From a checkpoint of a small mixture-of-experts model trained on Wikipedia.
Size: 14 layers, width 320, vocabulary 10314, 25.3M parameters.
Experts: 6 experts in each of 13 layers, 1 pick a token, a sigmoid router.
Training: a variant of Adam for the experts, 326M tokens, 5074 steps.
Below are experts of layer 4 (counted from 0) of a mixture-of-experts language model. Rows are named router (the router's row for the expert), up (a neuron's input weights, with its number), down (a neuron's output weights, with its number) and show model dimensions 0-79. Each number is 50 + 12 x the weight over its row's rms, rounded and kept within 0 to 99.
After each expert's rows: "gets" lists some tokens that make up at least twice as much of what it gets as of all text. This comes from a sample of Wikipedia text that the model never trained on. Tokens count by the router's weight.

# expert 5
router:48 49 62 74 49 61 71 57 46 50 36 41 28 56 51 62 52 55 55 61 44 57 51 43 47 52 20 55 58 49 52 56 56 57 57 57 49 49 35 42 16 68 64 63 63 75 69 31 45 39 43 63 52 62 55 32 55 51 61 47 18 57 52 47 58 54 52 43 58 40 50 65 31 30 41 27 46 75 59 66
up0:50 75 39 51 51 38 58 55 56 57 48 48 48 44 48 54 45 51 50 54 49 48 54 71 63 48 53 42 67 52 68 58 32 74 35 65 60 58 41 36 60 57 54 50 70 46 61 37 60 39 31 49 37 65 69 62 78 44 51 63 49 68 69 58 42 46 63 48 66 38 45 46 33 61 52 47 40 47 47 72
down0:49 40 62 48 59 51 48 71 58 44 39 56 36 58 24 70 59 46 35 62 72 36 38 46 54 40 65 57 40 54 48 61 56 47 69 44 52 64 64 35 43 54 47 67 44 47 49 39 42 36 43 46 40 62 44 67 67 65 48 61 46 27 52 37 63 32 68 50 50 48 51 29 52 42 64 56 56 55 66 59
up1:53 44 45 42 73 50 45 48 52 70 30 55 44 57 32 51 49 44 56 43 62 39 52 62 45 41 45 47 37 27 46 49 37 38 48 71 39 59 48 70 33 50 60 55 28 57 45 37 30 34 52 40 67 26 49 58 51 55 60 65 30 43 59 35 47 46 52 50 83 46 71 41 62 36 46 49 56 72 35 64
down1:63 46 64 50 34 52 62 57 51 56 50 56 36 53 65 49 43 56 57 72 70 63 54 47 53 77 35 63 58 68 57 59 53 68 51 24 62 44 37 49 75 48 47 45 58 49 55 48 54 72 54 62 50 75 32 21 54 50 48 47 66 53 58 63 43 72 64 80 28 61 46 43 47 56 53 50 38 64 58 38
up2:37 50 42 51 38 46 82 55 59 71 60 46 52 46 41 59 54 53 46 53 47 42 53 39 59 43 47 59 48 36 71 42 46 37 68 42 61 56 57 45 61 37 60 54 56 76 74 61 62 47 46 38 55 30 57 49 41 59 34 49 31 36 34 56 45 58 42 54 58 44 26 66 54 40 54 40 36 33 43 49
down2:58 34 25 40 63 42 33 39 48 60 64 42 37 57 52 73 55 48 64 51 55 66 59 54 35 69 48 72 42 54 53 44 25 54 60 80 62 52 53 58 43 71 48 32 46 42 39 42 41 52 58 66 50 49 26 49 56 29 55 53 64 35 68 47 24 49 60 45 45 47 48 26 48 30 46 56 51 51 65 31
up3:45 62 34 51 48 40 34 33 56 52 39 40 37 56 49 75 63 48 43 56 65 43 29 55 28 42 29 45 54 36 35 49 67 69 44 38 59 47 47 54 42 60 54 63 46 52 51 63 65 19 55 36 36 53 58 33 34 56 75 41 49 50 59 61 53 41 81 65 52 49 65 41 42 35 67 23 43 59 54 54
down3:35 58 49 47 44 45 37 69 35 38 54 38 37 52 52 20 39 53 42 51 33 65 57 67 61 65 72 61 52 53 59 46 52 42 51 82 43 56 42 58 62 43 20 40 56 35 49 55 63 59 44 64 63 56 40 57 60 38 40 75 50 55 56 63 41 52 34 39 56 48 49 61 36 77 25 37 67 63 49 56
up4:56 36 30 62 59 39 43 60 40 63 40 50 38 36 37 73 29 52 44 58 58 55 58 46 37 48 55 54 38 37 31 46 21 55 50 53 53 42 49 72 60 49 47 47 79 55 45 36 59 46 43 43 75 66 71 47 36 37 56 48 30 49 55 48 35 58 56 55 37 58 54 57 30 40 50 24 64 48 51 57
down4:62 69 61 59 46 36 60 53 47 55 45 48 66 52 71 46 24 50 70 53 54 68 59 55 41 48 50 61 64 67 53 53 75 40 57 54 65 75 52 33 53 36 39 62 38 38 45 72 36 52 38 55 29 38 58 54 67 47 52 58 40 48 63 65 63 49 75 61 64 34 48 47 41 84 42 61 45 41 54 49
up5:60 60 67 54 55 56 49 57 55 62 56 39 38 32 57 65 65 35 48 72 56 44 43 48 43 36 35 41 35 39 49 65 52 55 51 74 54 48 33 38 59 65 50 48 55 45 54 43 54 24 34 64 61 67 65 25 57 39 59 73 33 37 66 65 38 39 62 49 37 49 43 53 42 41 54 09 59 53 41 62
down5:38 60 45 39 40 30 62 50 44 53 46 50 51 56 63 38 47 42 59 45 31 48 56 60 45 52 58 61 59 46 46 59 58 62 28 59 54 54 74 67 45 46 45 31 46 36 42 53 42 62 61 43 32 27 50 55 38 46 57 53 94 54 48 48 60 64 57 50 54 75 56 31 59 50 54 64 45 33 62 32
up6:57 72 56 64 35 44 59 64 35 67 48 49 62 39 44 34 47 50 49 49 47 55 40 55 41 65 54 57 57 39 26 59 34 55 51 45 63 45 78 50 57 26 40 53 72 45 40 53 45 39 52 55 56 56 54 37 68 41 56 55 44 37 46 44 48 56 33 71 32 39 62 61 51 59 56 40 52 42 61 60
down6:38 43 39 21 51 56 63 39 51 40 44 54 48 63 48 29 22 40 45 33 49 36 60 71 60 25 53 57 56 55 44 39 57 48 64 78 50 57 42 53 39 62 43 65 45 71 58 43 61 66 45 37 38 57 54 39 44 56 49 54 41 39 79 60 62 34 35 29 43 66 33 55 40 61 41 33 58 39 45 40
up7:39 63 75 58 47 58 38 59 58 24 42 31 39 35 47 65 57 33 36 59 24 29 28 51 59 65 67 56 48 49 26 84 38 52 58 61 39 53 57 55 54 52 51 47 49 52 62 35 40 42 58 51 53 48 59 39 33 63 34 61 51 48 61 51 50 63 35 43 53 28 46 47 43 66 61 35 64 56 43 61
down7:55 55 38 63 43 58 52 50 36 44 66 39 51 55 46 79 46 28 31 57 46 32 62 19 52 54 48 52 23 39 53 32 71 62 69 41 39 31 36 70 54 44 29 46 54 44 47 58 50 43 40 52 48 42 38 51 62 37 62 42 38 40 58 23 55 41 52 54 53 43 36 70 58 39 62 41 68 55 42 58
gets: ",", " (", ")", " =", "\"", " 18"

# expert 3
router:37 43 58 61 71 53 62 53 51 49 59 58 54 54 51 59 48 31 31 54 39 37 65 64 55 65 47 45 40 55 65 47 60 61 54 69 48 45 77 59 42 46 53 48 44 46 34 71 47 38 48 51 48 52 55 33 40 56 44 60 47 58 59 21 35 49 61 53 52 26 45 48 48 43 56 49 65 53 29 56
up0:62 44 62 48 59 34 45 49 54 44 60 49 64 47 50 42 45 60 43 47 62 68 57 47 56 43 55 26 49 56 57 72 46 46 42 54 51 42 60 53 29 58 58 28 62 39 58 54 58 47 23 45 63 40 68 48 33 40 46 97 45 51 61 41 57 32 58 49 49 54 47 40 48 50 36 28 26 65 46 42
down0:67 65 66 53 38 59 39 68 68 38 43 55 48 63 50 53 47 53 68 53 36 36 61 64 35 35 89 60 55 44 37 38 44 49 44 53 44 60 44 52 53 70 64 45 48 55 34 60 58 80 60 38 48 46 38 49 45 43 45 42 46 49 47 57 50 51 51 38 36 59 26 58 20 29 39 52 53 39 34 70
up1:32 48 40 43 66 28 64 54 64 69 47 48 58 37 42 58 44 54 39 56 65 43 39 48 60 42 56 45 44 40 71 43 61 41 46 69 54 34 56 36 48 42 32 54 50 72 60 51 71 64 43 43 41 29 70 42 56 57 45 75 63 52 45 41 37 46 61 54 44 70 36 61 46 59 44 51 43 55 52 55
down1:39 63 54 48 23 41 49 53 30 27 43 32 61 64 54 52 46 60 49 34 35 37 32 37 53 73 60 61 35 60 51 50 60 47 49 24 38 74 54 56 51 32 42 47 29 37 53 31 34 44 50 66 33 44 55 49 36 50 56 53 40 48 59 74 48 57 49 70 57 54 73 61 48 53 57 45 62 38 60 58
up2:33 59 63 52 35 45 53 46 39 46 38 47 56 57 44 66 41 38 36 53 55 36 57 32 57 42 57 26 42 19 42 54 46 53 78 62 59 42 47 34 37 44 22 60 60 46 43 46 54 38 54 49 39 54 38 55 39 44 64 38 46 67 76 31 44 57 42 56 45 49 51 62 32 32 54 48 41 60 63 48
down2:52 49 41 58 46 52 48 52 47 45 57 63 25 49 67 53 57 42 42 59 55 76 44 51 37 57 33 63 44 69 49 35 57 39 47 37 47 52 40 59 66 66 40 57 43 53 37 54 47 38 51 35 37 50 52 54 41 55 59 59 48 25 56 58 63 41 49 73 72 42 56 43 56 63 46 62 37 34 27 63
up3:32 54 30 44 28 53 44 34 55 54 55 52 59 45 44 55 57 50 67 41 44 50 55 38 61 57 51 58 46 65 46 55 69 44 54 33 49 52 58 61 48 44 32 46 58 46 39 55 76 69 48 55 62 44 53 33 40 32 65 69 50 38 65 40 42 67 59 62 35 65 43 49 42 46 48 34 40 46 35 59
down3:66 66 57 57 61 69 53 83 22 77 46 55 69 67 43 39 42 43 53 52 74 39 38 55 41 24 48 48 61 46 31 57 65 59 34 58 66 40 60 49 31 55 65 63 34 54 54 65 62 39 62 30 45 56 51 70 31 86 24 34 43 61 47 43 56 42 66 31 53 49 49 61 43 59 52 57 48 46 57 58
up4:41 46 59 44 49 29 62 73 47 39 52 41 27 56 40 47 41 63 39 48 55 58 41 38 63 51 52 53 62 34 55 74 57 45 70 57 29 55 50 55 55 64 63 57 54 51 37 42 43 21 48 38 40 49 66 35 34 47 45 70 50 55 69 43 35 70 61 31 68 64 46 58 40 40 56 22 59 57 47 67
down4:70 53 51 51 37 62 50 46 35 85 64 38 53 30 42 75 58 39 48 53 58 60 53 64 43 56 34 39 59 63 59 53 37 53 43 57 58 48 48 47 63 30 65 48 51 57 68 46 62 60 75 59 61 43 24 46 57 60 53 32 44 49 62 47 61 37 43 66 42 50 44 38 48 59 38 58 37 52 54 39
up5:66 53 58 40 43 48 46 31 47 66 57 30 64 58 56 48 77 37 56 52 50 63 52 63 44 63 46 56 45 54 60 57 66 46 30 40 47 35 50 48 37 33 53 61 65 46 31 49 53 47 41 38 40 43 67 31 54 43 59 58 28 38 40 47 53 67 62 56 51 51 47 45 53 50 51 40 55 37 25 66
down5:40 42 58 25 43 74 37 38 30 47 56 47 26 69 59 52 35 56 44 41 38 56 45 47 55 68 35 49 54 50 44 35 38 37 44 68 63 41 54 39 44 43 50 66 61 57 50 44 38 44 57 39 76 39 61 48 59 44 64 48 60 67 33 51 49 40 47 63 58 37 52 51 60 73 54 44 39 56 68 46
up6:43 68 42 49 78 51 57 62 60 42 56 51 49 40 44 45 42 44 36 52 36 44 59 49 55 52 57 25 33 46 65 51 41 50 49 55 54 44 59 58 45 61 54 45 51 47 53 44 53 29 14 41 51 46 72 45 74 53 35 73 74 37 39 63 46 32 77 41 47 44 50 90 42 55 45 34 51 33 38 60
down6:43 62 47 54 33 61 32 56 42 65 50 46 75 58 33 42 32 46 61 53 49 58 65 53 37 55 36 45 39 40 67 33 41 48 40 56 55 41 63 41 46 46 39 45 56 55 42 51 53 33 73 58 58 64 50 54 64 55 62 34 59 42 44 42 54 36 51 78 53 42 62 65 33 48 39 55 65 60 44 42
up7:60 55 39 45 56 58 32 49 62 44 53 35 47 32 58 57 65 53 47 67 50 42 82 66 46 52 42 55 17 39 53 51 53 79 32 56 64 36 43 52 55 55 50 65 57 50 34 49 44 26 48 52 57 76 75 41 41 38 57 63 55 49 74 58 47 55 49 74 61 62 60 38 51 57 45 48 60 43 36 53
down7:41 43 51 41 35 45 61 32 44 55 43 51 36 53 48 46 60 53 56 32 34 50 22 43 41 60 34 27 37 67 53 55 41 56 60 40 38 46 43 70 61 54 38 36 53 50 36 76 50 31 30 56 41 24 34 44 48 52 76 37 48 51 34 61 48 39 39 48 50 55 45 55 74 37 54 46 37 51 70 61
gets: " and", " to", ":", " on", "|", " by"

# expert 1
router:58 40 50 06 36 65 63 37 57 61 55 27 28 55 56 39 63 57 79 42 27 34 64 51 43 43 34 51 53 53 48 53 69 54 48 48 47 48 37 55 70 23 51 37 51 65 62 50 52 41 62 38 53 40 50 30 27 64 34 44 45 47 60 41 54 69 53 64 50 64 63 38 70 40 56 51 59 44 44 60
up0:40 65 50 53 52 50 47 31 37 68 45 34 43 61 37 48 46 47 48 45 58 61 58 55 39 51 50 66 44 48 53 43 38 67 52 57 68 71 65 58 44 46 35 57 50 54 86 29 61 39 53 47 67 40 64 43 46 66 39 35 53 52 40 51 57 54 54 80 47 55 41 60 63 46 38 61 52 40 38 42
down0:39 36 52 58 51 44 66 28 61 43 61 49 48 36 63 55 69 63 45 68 38 64 51 43 49 47 39 41 46 32 54 65 33 50 46 42 48 50 54 55 44 51 57 59 51 69 43 65 38 53 44 52 40 39 50 52 54 63 79 56 34 58 61 70 54 69 56 42 49 74 51 40 60 29 40 57 60 46 53 26
up1:51 61 39 48 56 57 43 25 51 58 53 53 66 59 53 59 67 46 47 64 47 58 51 49 56 69 49 58 34 21 63 44 56 63 47 44 35 50 42 18 35 17 38 48 65 59 69 46 48 47 48 30 49 46 62 66 64 62 68 42 65 63 48 63 39 51 58 59 58 33 57 64 63 45 59 53 47 50 58 58
down1:62 55 33 35 42 34 49 38 38 43 54 49 30 46 59 63 69 66 64 60 69 37 71 52 63 65 47 55 31 62 36 59 48 64 43 56 38 50 58 61 59 55 27 49 66 66 48 44 65 53 54 66 40 64 51 74 23 34 49 44 62 41 43 38 19 49 55 54 25 43 37 64 57 66 58 29 59 49 60 27
up2:66 35 33 44 79 56 59 41 52 59 62 41 52 52 55 64 46 36 34 49 46 27 68 91 36 51 58 49 37 51 59 61 41 62 65 58 56 70 38 54 56 51 68 76 60 58 67 65 44 66 51 47 40 53 33 53 51 70 35 62 56 45 52 51 26 55 36 49 52 56 56 50 59 59 64 53 54 49 52 64
down2:19 44 26 45 24 49 45 59 59 32 51 49 46 46 42 51 51 50 51 16 47 47 45 57 59 51 46 48 58 40 40 40 42 29 57 49 63 57 61 58 65 49 42 52 43 51 33 49 40 68 57 41 50 61 52 32 60 44 37 60 48 67 20 38 79 46 72 59 56 48 44 49 20 52 37 65 46 41 46 45
up3:51 40 38 35 81 40 53 46 44 46 29 30 34 49 58 70 65 31 53 45 53 43 49 52 37 71 54 47 53 47 42 46 72 55 40 61 28 60 52 55 42 49 38 54 54 29 52 37 55 41 63 39 41 41 57 43 48 54 47 57 33 50 60 44 38 44 71 55 43 65 42 46 52 51 31 50 69 48 33 60
down3:36 66 57 42 36 48 51 51 57 74 51 38 56 40 77 52 40 61 60 47 44 76 52 58 59 35 31 44 36 46 69 67 45 56 76 38 57 39 56 35 56 25 44 46 27 33 47 49 44 60 56 58 50 68 34 69 52 43 51 59 54 59 57 44 60 63 43 40 49 36 67 45 43 60 64 33 28 74 51 41
up4:55 41 69 54 70 57 55 63 57 49 41 38 52 34 64 55 53 37 39 40 39 47 59 62 41 45 20 54 37 48 46 53 57 34 52 49 49 61 55 53 44 48 51 30 55 70 38 70 35 52 42 48 66 40 70 46 40 46 46 59 52 31 53 48 52 51 45 82 68 35 59 40 54 32 58 26 51 49 53 86
down4:54 46 44 61 70 43 52 47 64 59 59 48 57 49 67 52 52 55 60 58 62 66 45 62 26 53 80 28 52 40 52 61 47 48 47 49 46 68 46 49 50 45 49 53 38 36 36 39 56 53 40 62 61 63 42 56 33 50 51 45 61 55 43 41 35 52 47 37 54 70 59 59 47 52 21 58 24 37 23 45
up5:48 48 58 60 38 45 49 43 47 67 59 34 63 16 60 60 41 48 58 38 65 43 73 32 28 52 48 45 52 49 35 65 43 55 76 50 60 62 56 58 65 30 31 31 54 49 45 61 43 52 38 32 74 39 46 37 44 55 55 55 52 63 51 63 47 69 60 69 71 46 48 46 75 54 44 54 56 56 37 64
down5:62 25 49 80 46 47 33 57 38 37 63 48 39 40 36 60 33 54 47 28 54 54 44 82 56 45 26 35 43 28 26 49 55 49 31 47 56 79 60 50 55 47 45 51 62 59 53 35 48 64 71 58 44 42 44 47 53 59 34 67 50 45 37 41 62 41 66 51 14 34 43 32 45 63 27 35 54 43 25 24
up6:48 36 52 53 51 30 43 28 50 54 61 59 42 34 68 60 38 51 43 61 39 49 68 71 37 38 34 42 40 59 40 58 47 50 56 64 42 69 61 40 37 50 46 60 67 23 55 38 62 55 47 41 44 58 51 44 65 57 55 60 46 23 48 55 57 47 85 70 50 39 66 76 39 59 43 49 40 62 51 39
down6:56 62 35 42 45 56 36 40 40 62 49 89 44 31 51 59 45 29 58 33 61 40 55 42 76 56 59 20 33 66 62 44 57 67 53 58 63 36 65 59 47 62 40 39 46 57 52 39 66 37 56 32 49 72 63 50 49 48 38 46 66 41 51 51 42 23 61 63 45 43 51 57 48 47 74 41 23 48 65 36
up7:39 56 52 56 58 54 60 39 28 45 65 42 36 46 36 41 29 58 70 41 74 76 40 49 47 56 44 56 70 61 43 45 50 37 61 49 58 47 63 37 40 68 72 27 43 61 64 38 54 25 52 34 51 65 69 65 43 48 38 55 48 54 60 46 38 59 44 46 49 60 39 66 32 51 49 40 35 37 42 63
down7:54 47 51 81 52 58 22 34 59 53 23 43 60 63 52 49 69 28 42 72 52 49 43 44 45 68 56 42 29 35 54 46 49 69 41 52 72 58 43 53 64 55 43 64 66 34 35 65 60 47 46 57 61 47 35 58 62 40 61 68 60 46 40 58 49 30 59 30 44 37 50 34 58 64 37 73 81 53 43 50
gets: ".", " a", " as", " is", " A", " was"

# expert 4
router:55 60 43 36 53 47 63 74 76 45 41 56 61 64 78 64 18 44 58 41 59 51 53 53 62 75 56 28 44 73 51 48 54 46 60 47 42 63 41 35 39 47 48 52 48 66 26 36 69 59 57 61 62 63 52 44 43 45 47 59 40 33 54 59 50 65 40 71 47 19 57 55 39 84 32 34 37 37 54 35
up0:25 42 45 58 64 35 42 60 55 42 29 32 33 61 72 52 55 38 54 47 54 39 35 56 32 64 57 42 51 55 28 60 42 51 60 36 38 40 47 50 42 38 48 66 45 73 45 28 64 49 50 53 60 59 52 39 40 31 80 38 20 41 85 41 58 78 57 76 72 21 81 44 52 47 39 18 70 76 40 57
down0:59 52 66 41 48 54 54 42 50 47 73 45 63 63 53 36 58 59 55 49 45 51 71 55 57 35 58 50 52 61 63 47 49 36 55 57 47 65 51 48 50 71 49 59 61 35 64 44 47 64 38 56 34 62 54 69 60 79 35 44 85 51 36 61 30 29 30 22 35 64 45 43 52 55 45 46 40 40 49 55
up1:30 60 26 37 48 54 46 76 47 43 47 60 65 49 49 53 56 29 54 54 65 52 46 42 54 53 63 53 32 54 35 56 41 71 52 52 61 54 61 54 56 49 53 34 61 64 48 50 63 59 34 53 57 70 59 55 72 46 48 73 56 45 32 51 22 40 46 45 40 61 58 45 62 66 50 39 75 33 28 58
down1:52 44 52 68 40 56 63 27 45 57 45 61 44 76 68 47 53 50 26 32 47 73 63 60 69 58 54 57 62 18 52 32 54 63 45 54 40 56 37 57 31 65 47 73 44 41 63 62 21 27 59 56 29 39 27 60 63 56 60 54 27 41 55 41 64 56 34 56 44 39 26 42 64 55 42 68 40 73 59 46
up2:28 58 51 29 45 35 32 51 43 47 30 31 46 47 63 26 51 27 77 56 48 40 28 63 42 37 43 56 24 53 43 61 32 43 29 45 34 49 49 62 53 36 58 70 54 79 54 20 56 49 53 58 65 53 58 33 61 54 61 52 34 41 58 38 58 66 41 74 68 19 64 53 52 36 51 33 59 67 57 61
down2:56 38 80 52 49 57 46 42 55 57 60 45 52 51 73 47 54 61 48 70 56 44 49 58 40 51 42 54 54 53 54 57 54 43 55 49 71 76 63 33 58 72 50 47 59 33 48 53 28 62 52 45 43 62 37 55 32 46 47 53 59 45 51 66 35 46 49 21 15 65 58 30 46 65 36 41 37 28 32 43
up3:23 33 41 62 46 32 37 44 43 37 60 48 47 40 54 72 46 39 42 42 64 56 68 72 46 54 51 32 49 45 60 50 36 51 51 61 51 60 60 46 44 15 40 55 58 59 51 50 31 45 58 52 63 49 54 35 58 54 57 47 49 47 65 50 35 50 41 55 55 53 55 81 57 42 53 60 57 84 34 65
down3:65 72 59 55 39 42 40 61 40 50 48 65 72 39 43 48 53 34 68 50 43 44 42 10 35 58 62 53 45 53 68 48 60 40 65 60 33 43 53 56 68 53 61 45 44 68 51 49 77 56 53 41 66 40 41 47 57 36 37 27 76 50 47 69 42 53 61 77 45 56 35 58 27 49 62 65 40 26 65 44
up4:67 38 31 41 51 50 62 46 32 67 71 47 39 55 45 60 57 55 40 35 50 44 54 48 42 45 45 51 49 46 42 45 65 47 27 62 66 45 53 43 54 48 43 36 64 34 50 76 55 49 57 48 36 43 62 48 59 43 32 51 47 49 36 40 47 61 58 49 55 49 62 49 51 45 41 59 51 33 48 48
down4:65 52 43 36 31 37 69 65 51 39 64 66 38 59 32 46 29 36 63 63 61 62 50 68 55 49 38 39 56 63 48 49 44 44 50 37 71 54 45 57 58 47 41 64 48 30 31 47 52 68 38 46 48 58 55 37 36 56 59 66 29 71 24 37 47 44 47 51 39 54 39 34 56 66 41 26 63 56 63 29
up5:64 49 43 23 45 46 42 53 50 64 44 58 35 49 57 37 54 60 41 55 58 40 62 51 48 56 51 68 59 49 38 65 40 65 42 42 32 42 26 43 64 49 62 45 62 56 48 52 46 43 78 46 49 56 55 29 58 37 45 41 51 31 54 63 63 63 47 53 42 35 60 25 46 37 49 38 40 40 59 66
down5:44 69 51 41 29 41 46 63 49 17 52 45 41 69 58 54 32 52 49 33 68 44 68 71 86 46 42 38 41 78 57 22 39 42 49 40 59 48 48 45 55 60 60 59 60 46 35 19 66 69 46 51 40 45 61 32 33 38 54 43 30 53 47 43 24 48 51 82 51 54 49 45 40 66 51 42 61 32 60 27
up6:55 49 60 44 30 60 21 42 49 52 72 42 38 41 53 62 58 41 43 33 46 48 59 40 60 48 50 50 26 51 50 49 48 48 28 65 48 47 64 57 69 47 54 38 70 56 41 48 58 54 38 40 54 43 52 27 50 48 45 71 48 31 50 65 24 39 37 41 46 48 71 60 65 56 43 47 45 58 30 58
down6:36 45 36 21 41 58 49 43 47 53 57 46 49 44 68 71 55 43 62 71 35 69 50 55 44 51 47 46 59 75 43 45 29 25 33 42 59 36 41 52 68 43 62 62 56 39 44 49 47 90 42 44 49 52 48 49 41 54 62 61 56 76 32 79 68 38 49 61 48 51 64 34 60 39 30 53 42 41 69 46
up7:45 58 58 26 67 38 42 24 48 68 48 43 36 53 71 47 47 55 57 60 50 27 62 45 49 63 45 35 51 52 37 66 74 56 59 66 47 59 38 64 55 75 36 47 36 51 58 53 63 75 31 52 57 65 40 60 47 58 44 45 48 51 48 44 48 64 63 56 66 67 61 66 60 28 40 39 47 54 46 52
down7:51 35 41 63 27 57 48 45 38 53 66 49 71 27 54 39 89 37 33 47 41 46 67 30 45 28 47 54 69 57 58 57 47 43 40 46 36 51 59 53 49 36 41 43 42 42 53 51 62 60 71 47 70 31 57 46 64 50 68 53 65 44 58 50 64 33 63 71 61 57 46 55 52 58 51 65 37 41 56 39
gets: "\n", "s", " that", "es", "ers", " which"

# expert 2
router:59 46 58 61 47 49 32 31 50 62 65 56 77 35 62 29 50 40 38 40 71 69 41 44 55 65 49 32 23 48 46 64 53 62 45 43 45 49 45 64 46 28 58 24 61 42 41 57 47 48 37 33 63 33 41 53 62 41 64 51 44 44 63 40 50 41 58 50 45 35 65 57 47 73 40 46 72 37 68 43
up0:47 51 44 53 33 40 51 54 59 44 40 55 47 52 48 65 59 49 53 59 54 67 51 63 41 55 63 42 32 51 47 70 37 76 56 49 34 53 58 82 53 36 55 45 44 44 36 41 44 55 47 59 29 55 58 50 43 33 62 70 23 38 39 44 17 57 54 45 54 39 62 59 50 64 66 49 54 35 46 59
down0:58 58 61 55 57 45 63 38 54 63 49 56 41 36 54 50 44 57 70 66 33 46 69 58 36 45 53 46 55 34 44 44 69 30 26 54 47 54 51 50 56 77 29 57 47 64 41 60 52 65 49 68 57 53 45 49 42 39 25 57 87 44 69 54 48 65 49 36 50 58 31 45 49 45 33 68 44 47 43 34
up1:37 80 54 45 36 47 67 39 33 44 69 20 65 58 53 66 44 36 53 74 42 48 36 49 43 65 51 32 59 23 63 51 61 70 51 53 52 49 66 66 44 37 44 38 55 41 41 50 46 75 40 18 56 33 43 41 56 53 45 65 51 63 45 33 40 27 62 56 60 43 46 36 51 46 17 45 52 28 66 61
down1:33 52 50 58 51 37 36 59 45 56 34 77 57 35 45 43 55 44 44 54 40 38 81 40 35 40 32 57 52 78 52 48 56 50 58 73 42 60 54 65 42 44 56 61 41 61 69 40 26 59 39 52 42 41 47 48 52 35 51 52 63 40 79 55 28 52 65 65 51 60 64 59 39 52 69 58 28 52 29 45
up2:25 61 66 42 40 63 44 68 58 49 40 55 62 40 53 59 53 39 30 60 50 40 50 46 47 33 42 33 29 61 46 47 62 51 44 62 69 42 72 61 37 60 49 38 74 46 65 56 45 56 23 55 48 44 66 58 45 36 51 68 53 63 55 31 27 37 58 40 67 49 65 72 63 58 53 33 42 55 43 39
down2:44 50 38 38 57 56 36 54 60 63 45 50 57 52 66 60 54 48 58 30 45 68 28 20 49 39 52 62 56 67 81 81 34 57 55 29 32 41 78 41 18 51 63 65 40 33 60 29 43 50 69 38 34 52 28 38 51 43 53 33 59 31 53 59 47 52 49 43 48 51 47 35 53 57 40 60 53 48 54 44
up3:57 53 44 36 66 43 54 65 64 51 54 53 38 59 60 51 36 65 30 42 46 52 42 39 53 47 51 43 35 54 40 48 51 69 57 51 14 50 30 39 42 47 40 66 81 42 52 62 62 32 59 45 43 33 62 28 47 46 53 61 28 47 69 51 57 33 66 42 69 51 56 41 51 46 41 38 47 49 42 43
down3:75 43 47 64 62 43 55 62 46 47 56 56 35 23 43 67 52 41 47 61 76 59 60 33 50 59 69 53 41 48 61 37 51 69 47 38 22 62 36 76 43 54 52 36 66 50 59 51 50 44 53 47 43 39 25 40 45 58 45 55 46 50 38 41 54 48 66 64 49 66 61 68 55 63 40 36 47 51 50 49
up4:51 65 51 58 50 39 48 58 69 35 36 47 52 45 56 58 31 48 18 71 64 66 60 48 56 50 28 50 40 35 55 39 41 32 38 59 50 69 43 45 64 56 61 28 54 57 59 42 59 55 58 53 51 47 63 55 67 55 59 69 58 35 39 55 38 26 55 60 56 40 51 62 55 32 43 45 80 45 63 53
down4:25 42 57 64 32 58 40 66 55 70 48 43 50 49 44 24 39 47 87 55 28 33 39 29 42 50 50 43 49 38 44 67 60 49 41 73 51 40 53 65 53 35 18 74 44 46 47 55 60 44 41 69 44 62 41 40 53 36 65 61 39 54 49 54 59 66 70 60 74 55 62 47 74 45 51 44 23 48 48 57
up5:60 37 56 42 49 45 60 70 64 51 47 56 47 49 55 61 35 38 53 38 47 50 61 26 34 69 50 61 14 53 50 71 69 46 52 83 29 59 51 40 42 63 65 67 66 54 39 24 40 80 56 43 52 46 53 58 51 62 38 64 51 54 43 44 44 48 63 44 37 51 53 45 49 58 52 42 36 50 68 46
down5:30 46 36 67 48 37 72 33 66 58 51 19 39 39 53 50 46 37 57 48 26 35 25 41 42 31 58 49 50 40 53 46 38 44 62 25 55 32 52 56 58 63 41 24 32 27 62 61 69 46 46 59 38 56 51 43 43 31 51 50 36 23 36 60 61 62 36 46 53 67 37 48 38 51 64 52 50 52 30 53
up6:61 64 62 40 40 60 44 41 57 45 80 43 55 38 63 22 52 57 36 50 66 44 54 55 33 54 41 28 40 46 40 67 47 46 44 46 55 54 68 70 44 59 67 44 64 63 41 57 58 59 24 44 55 62 68 58 47 51 61 73 56 49 56 23 54 44 50 60 38 50 51 55 48 58 48 38 58 51 73 51
down6:49 44 43 48 49 64 51 58 65 42 56 47 43 79 53 72 42 65 58 41 39 59 36 53 59 39 61 63 41 47 53 49 64 42 33 62 42 37 52 34 59 47 65 48 30 20 49 52 59 42 29 43 40 48 59 57 42 47 61 67 34 46 37 82 43 68 65 58 49 40 56 36 57 48 50 49 65 24 66 57
up7:29 47 50 50 45 45 39 54 38 64 71 32 51 43 79 49 60 51 52 37 48 70 69 61 39 59 32 22 23 35 64 54 57 42 55 52 21 58 69 36 56 51 51 63 55 47 49 35 48 29 41 33 77 39 53 29 49 43 48 57 36 54 69 56 39 63 52 54 48 48 58 38 36 55 27 42 74 55 48 61
down7:62 46 77 44 39 61 44 25 22 49 45 50 59 39 54 61 49 58 34 55 48 39 67 52 59 38 83 59 52 53 73 54 44 55 64 38 61 36 52 56 51 47 52 46 49 51 47 44 44 40 55 64 47 27 55 41 62 59 62 39 56 57 30 62 35 45 56 40 47 51 39 54 55 44 61 45 24 49 51 26
gets: "'s", " the", " his", " of", " its", " her"